Experts of a small language model: 9 layers.
Below are experts of layer 6 (counted from 0) of a mixture-of-experts language model. Rows are named router (the router's row for the expert), up (a neuron's input weights, with its number) and show model dimensions 320-383. Each number is 128 + 24 x the weight over its row's rms, rounded and kept within 0 to 255.
After each expert's rows: "gets" lists some tokens that make up at least twice as much of what it gets as of all text; "mostly gets" lists some tokens that are sent to it at least half of the time. This comes from a sample of Wikipedia text that the model never trained on. Tokens count by the router's weight.

# expert 96
router [100 124 160 129 146 119 141 117 145 125 115 145 148 143 115 149 150 124 167  82 136 173 105 103 153 111 136 137 102 149  99 131 113 133 136 133 109 120 168 135 127  75 118 136 158  94 162 138 145 121 123 147 141 113 133 136 130 151 140 149  98 155 110 164]
up0 [115 150 132 124 145 116 104 119 127 114 144 122 111 166  98 123 148 152 140 147 135 166 125 134 148 172 141  88 123 146 102 177 166 123 155 141 128 139 131 181 179 140 139 117 146  80 163 102  72 162 116 125 103 100 183  98 124 120 170 146 115 123 156 152]
up1 [162 154 129 115 142 178 158 131 132 146 109 177 127 118  88 135 148 145 140  95 138 155 122 117 161 122  91 134 140 188 102 141 112 131 149 116  84 116 109 127 108  99 173  91 101 125 133 148  94  87 104 147 107 120 117 142 123 146 117 152 150 126 145 127]
gets: " in", " May", " New", " January", " October", " March"
mostly gets: " May", "ec", " San", " Dec", " February", "qu"

# expert 90
router [ 89 102 175  98 118 102 102 142 145 102 136 118 101 129 156 144 114 104 122  97  86  89 124 153 140 142 104 126 124 135  85 128 155 130 118 140 169 103 124  96 116 130 118 148 158 122 139 127 128 129 171 123  85 136 133 143  89 111 123 129 101 141 141 109]
up0 [103 121 114 111 139 172 131 108 156 110 106  81 118 136 127 113 157 145 102 153 145  98 141 133 132  78 158  94 114 137 146 139 128  96 138 139 164 157 135 120 126 116  98 150 147 137 133 103  91 159  88 131 116 123 165 101 110 136 122 134 126 153 149 104]
up1 [ 72 162 149 136 140 144 112 172 108 114 116 166 159 170 114 124 137 152 123 152 137 143 124 109 104 119 107 147 127 168 145 139 145 143 127 103 128 107 100 145 164 124 108 133  90 114 114 110 128 149 140 103 130 138 161 168 106 104 149 113 114  85 122 102]
gets: " an", " for", " in", "um", " p", " with"
mostly gets: " an", " p", " gl", "Population", " Genre:", " DVD"

# expert 49
router [ 81 154 120 123 134 100 120 147 158 108 137 131 148 146 132 170  88  97 160  84 126  78 120 115 100 134  88 131 140 100  78  98 150 117 134 118 144 139 132 145 101 134 147 147 131 155 136 119 113 137 142 103  78 113 124 127  99 106 104 103 132 147 180  92]
up0 [146 124 169 141 182 168 121 142 112  98  81 117 109 142 122 119 133 130 164 117 117 127 144 153 129 147 124 158 116 131 128 150 147 143 103 137 109 151 149 113 147 107 103 138 105  93 108 133 125 165 163 151 104  73 134 132 160 154 109 141 117  92 128 112]
up1 [120 108 158 102 131 141 137 112 158  89 129 153 138 123 112 118  92 139 126 116  69 117  88 137 114 127 117 104 146 125 121  78 128 137 155 127 175 139 139 160  96 138 152 102 139 130 123  65 116 138 109 111  93 142  72 145 147 116 132 162  96 120 132 109]
gets: "al", "el", " Al", "il", " /", " 7"
mostly gets: " Al", "al", "Al", "il", "el", " Gal"

# expert 55
router [113 121 143 122 140  76 118 161 162 121 153 126 137 164 140 113  85  79 147 110 133 133 149 152 128 120 113 124 164 105 106 135 141 158  91 131 149 135 116 123 110  95 121 133 131 161 118 142 107 157 137 122  73  93 116 122 114 127  89 112 115 171 179 129]
up0 [159 115 161 154  90 148 159 145 133 123  94 124 134 122 160 112  84 109 140 129 124 172 123 141  70 106  94 133 114 145 136 104 112 107 121 154 130 175 162 103 156 134 145 116 152  82 141  91 131  88 119 119 112 112 138 133 132 144 144 105 119 139  86 129]
up1 [119 141 107 161  92 139 114 136 151 161  94 138 147 140 139 102 158 153 133 122 117 106 126  98 167 116 131 145 119 126 101 126  93  85 110 129 104 125 146 104  98 117 125 132 114 127 136 149  98 122  81 142 126 161 140 153 117 125 155  97 133 149 116 131]
gets: " Al", "el", "al", "in", " is", " to"
mostly gets: " Al", " Win", "Al", "el", "il", " Hapoel"

# expert 89
router [145 120 138 111 107 102  85 109 139 121 143 115 144 132 167 138 123  88 155 129  85 139  84 148 102 132  87 125  92 106  89 119 151 128 146 102 165 116 135 156 101 164 152 117 122 128 166 107 122 112 128 101 122 109 160 112 111  61 131 122 116 166 124  86]
up0 [145 123 171  92 127 117 156 123  95 129 126 161 164 128 129 159  89 158 165 133 143 141 130  91 126 120 148 107 149 100 170 152 137 111 123 117 139 117 145 142 156 124 168 165 118 145 107 101 121 133 141 120 159 127  43 137 142 137 170 154 115 153 108 139]
up1 [124 123 158  98  98 139 141 149 103 125 137  91 149 164 128 109 109 103 139  99 121 142 151 138 150 141 137  98 140 142 114  44 130 143 128 125 172 108 148 108 112  82 163 164 148 156 153 140 126 123  97 112 145 118 111  85 141 116 147 134 147 143 118 145]
gets: " an", " (", " with", " \"", " (S", " (P"
mostly gets: " (", " \"", " (A", " an", " p", " (S"

# expert 106
router [ 86 120 160 148 109 126 108 167 161 127 131 118 156 134 158 117 136 147 154 104 117 113 108 118 167 136  67 135 128 123 141 117 137 155 148 134 190 158 153 100 138 101 150 181 117 124 164 139 132  87 123  79 133 157 163 136 103 115 154 107 100 184 141 120]
up0 [ 95 116 144 157 143 163  98 146 126 165 134 142 110 150 142 103 114 168  82 157 140 102 150 116 135 146 111 134 131 127 125 165 114  95  94  94 133 104 129 129  84 102  83 112 116 128 108 107 171 164 134 116 118 108 124  98 146 137 129 130 171 113 146 119]
up1 [102 143 117 140 130 146 135 136 136 127 154 155 140 112  98 162 149 143 104  48 138 131 146 123 161 115 133 131 142 136  83 134 138 121 127 140 113 125 154 171 134  93 124 110 177 107 149 138 125 127 122 129 119 116 180 153 136 109 123 130 137  95 120  96]
gets: "\n", " in", " May", " December", " January", " March"
mostly gets: " May", " Dec", " since", " February", " July", "ec"

# expert 62
router [114 103 126 110 132 102 115 121 162  81 120 126 130 109 168 145  86  77 157 104 126 118 119 117 132 178 110 135 110 127  97 130 132 129 108 132 166 118 119 148 114 153 161 153 138 175 146 160 164 149 112  92 111 133 161 137  96 104 124 119 132 148 164 114]
up0 [121 135 102 131 123 174 144 127 148 132 111 109 110 119 135 156 170  96 108 139  95 105 150 112 143 102 170 137 132 158  81 137 151 124  99 113 161 121 108 104 103 157 157 111 147  75 113 108 161 113 148 139 100 144  66  97 174 139 152 115 140 144 132 163]
up1 [136 154 121 153 121  97 151  94 135  91 135 119 151  82 135 102 176 132 141 101 113 149 132 155 160 140 142 132 107 127 166 140  89 153 127  96 142 184  84 155 113 145 138 184 112 151 168 137 162 164 137 160 104 146 101 143 124 127 154 168 119 156 115 104]
gets: "|", " in", "er", "en", "ar", ":"
mostly gets: " Born:", " Died:", " Secretary", " Released:", " Qualification", " Affairs"

# expert 122
router [118 103 138 115 141 111 148 105 136 110 134 109 121 119 158 144 125 130 129 117 136 115 113 137 133 142  87  88 131 106 140 115 139 118 110 137 116 131 129 126  93 134  82 122  96 122 166 123 129 145 138 112 108 118 151 134 135 105 147  90 114 164 118 117]
up0 [142  92  85 130 128 121 142 108 103 105  79 121 112 117 114 125 161 124 130 122 102 161 148 115 128 131 146 148 129  97 112  93 134 124 131 124  99 125 107 143 105 128  98 157 105 146  98 150 160 124 128 122 127 136 166  87 159 101 115 145 116 127 116 163]
up1 [162 163 117 149 194 132 146 105 204 107 142 146  97 138 100  56 109  93 111 160 137 113 149 142  81 150 171 111 142 125  91 165 113 106 132 108 126 102  95 135 104 135 145 110 167 101 114  97 126 113 124 115 133 117 107  93 153 144 101 138 117 140 145 144]
gets: " was", " is", " a", " were", " be", " are"
mostly gets: " was", " been", " being", " be", " were", " is"

# expert 45
router [122 123 131 137 141  83 130 110 154  85 129 168 152 125 150 163 119 132 162 125 126 124 132 135 140 132 126 128 128 120  95 122 172 115 112 115 131 144 126 130  91  97 119 113 127 161 130 147 113 132 130 108 127 106 177 113 135 123  88 124 117 134 129  95]
up0 [122 118  97 123 144 151 129 114  98 137 125 133 145 124 133  95  81 108 168 109 103 152 127 133 120 137  86 167 135 130 139  98 139  85 101 162  83  93 138 117  86 126 114 145 147 147 109 153 167 103 163 130 128 121 139 102 123 107 132  91 147 169 114 111]
up1 [152 130 169 124 120 120  86 162 128 149 134 135 164 175 128 140 138 151  93 119 125 123 157 150 131 149 143 173 128  95 134 118 125 118 136 103  92 122 155 128  99 119 125  99 152 183  92 158  95 118 106  90 151 172 151 131 148 152 124 176 152  48 129 138]
gets: "i", "u", "a", "ra", " in", "o"
mostly gets: "u", "ta", "ka", "ala", "ama", "i"

# expert 95
router [121 149 149  91 143  74  91 141 108 126 117 140 152 188 160 133  94 115 125  57 134 103 130 165 141 131 153  88 142 117 122  85 171 109 101 140 142 174 102 158 126 121 146 132 137 141 125 140 154 147 145 132  90 120 155 147 129 130 168 102 109 172 137 108]
up0 [105 128 122 146 127 102 134 106  92 120 112 106 114 127 136  94 118 142  95 145 129 103 128 130 125 100 140 151 111 117  99 155 142 130 113 124  93 107  92 176 141 122  90 126 137 150 102 122  84 131 118  98 127 152 124 127 155 126 127 147 145 113 104  90]
up1 [ 61 179 130 121 122 132 139 124 148 145 105 143 136 162 135 118 112 151 154 135 130 166 144 159 117 144 170  84 162 152 143 138 124  82 141 139 137 135 127 102  98 156 128 124  81 145 127 103 143 116 145 161 128 134 105 136 113 129 144 123 104 116 170  98]
gets: " in", " the", " 0", " an", "|", " for"
mostly gets: " gl", " Men's", "|---|---|", " \"d", " p", " \"D"

# expert 110
router [150 153 145  81 121 101 166 148  96 105 127 136 171 127 163 130  86 120 159  53 129 128 118 122 132 125 100 126 142 140 110 127 166 151 111 127 135 129 135 117 138 118 108 128 136 163 161 159 149 123 115 148  88  96 134  87 102 152  63  78 115 135 129 128]
up0 [ 90 139  94 107 122 119 144 152 143 140 127 162 128 120 117 141 111 116 120 133 113 126  83 121 134 149 108 134 105 121 157 123 112 106 135  89 127 116 151  95 163 121 163 120 119 160 123 140 161 111 103 132 170 120 106 129 118 120 161 123 168 171 118 141]
up1 [126 166 181 138 135 161 112 120 134 113 144 161 121 112 149 117 114 160 109 158 123  93 134 128  91 136 154 140 118  82 124 137 124  72 123 126 143 101  90 133 141  89 137 124 151 157 133 133 145  82 106 156 143 140 119 110  78 141 131 128 121  72 144 169]
gets: " of", " in", " United", ")", "In", " League"
mostly gets: " Socorro", " Newport", " Sheffield", " ind", " Stadium", " Chevrolet"

# expert 52
router [ 72 147 126 144 138  79 111 127 116 116 160  82  98 123 154 120  94 135 138  69 160 113 116 121 150 157 100 127 150 123 126 103 137 141 140 164 159 143 139 120 103 111 105 166 141 124 148 127 144 104 150 120 107 131 119 163 103 129 109 109 145 175 143 123]
up0 [104 127 133 149 101  91 146  93 128 122  69 100  90 125 143 137  72 121 132 116 125 113 149 152 150 114 144 146 150 108 195 114 106 115 135 116 108 171 133  94 114 101 129 129 145 128 139 127 169 106 134 188 114  94 129 167 118 126 113 135 104 164 101 102]
up1 [ 85 116 114 141 106 186  86 136 130 109 109 105 126 126 101 139  75 135 125 101 148 129 171 132 153 163  91 151 119  90 163  98 171  91 109 184 156 109 127 110 133 151 158 124 158 102 170 117 124 106  95 144 139 148  79 115 161 121 145 129 131 143 132 143]
gets: " is", " in", " of", " to", "',", " population"
mostly gets: "',", " Total:", " population", " Tel", " Lemmon", " County:"

# expert 41
router [117 120 119  85 145  80 118 116 121 112 169 134 145 137 131 114  80  71 182  92 119  80 127 132 124 187  75 113 160 156 115 128 186 110 141 164 126 123 146 115  82  97 130 156  77 135 155 122 167 131 100 109 123  99 118 127 105 100  90 116 112 140 179  94]
up0 [143 131 162 127 123 170 100 105 124  92 147 148 145  98 115 118 134  92 166 157 114 117 117 152 129 115 140 136 139 159 118  94 103 161 119 136 170 132 128  92 174  82 105 136 130 136  83  92 107 109 120 156  70 133  99 122 120 109  86 113 152 145 148 111]
up1 [103 106 122 118 136 144 137  92 102 133 153 131 123 120 120 119 176 110  95 140 129 132  80 128 127 131 111 151 136 125 125  65 109 156 157 104 127 110  93 158 146 155 106 120 104  89 123 105 107 137 158 141 129 123 139 131 130  78 117  96  89 160 119 128]
gets: "a", "o", "i", "u", "e", " D"
mostly gets: "u", " Me", " Be", "ka", "da", "i"

# expert 114
router [113 143 120 107 105 129  95 126 165 112 149 121 101 160 163 106  99 130 139 139 142  98 130 167  79 131  77 139 137 138 104 127 178 138 156 152 152 137 151  92 143 121 121 116 122 120 152 110 124 111 105 120  97 131 142 136 130 136 138 137 140 155 142  97]
up0 [ 48 138 139  98  96 161 119 129 130 108 122 119 171 107  77 107 158 142 115 162 139 136 134 132 127  93 156 155 123 149 133 102  98 166 163 128 109  75 114 102 181  93 141  83 109  77 119 134 104 121 123 130 114 162 132 137 173 100 101 157 170 131 156 107]
up1 [121 115  92 149 135 173 131 110 100 124 148 128 127 119 124 130 124 138 148 164 190 142 101 158 113 115  92 156 153 146 112 134 101 117 120 139 107 103 123 123 116 111 151 133 148 132 160 127 100 163 105 162 116 119 138 113  93 167 181 163 165  95 101 126]
gets: " is", " was", " to", " be", " not", " are"
mostly gets: " is", " reign", " e", " ab", " cannot", " football"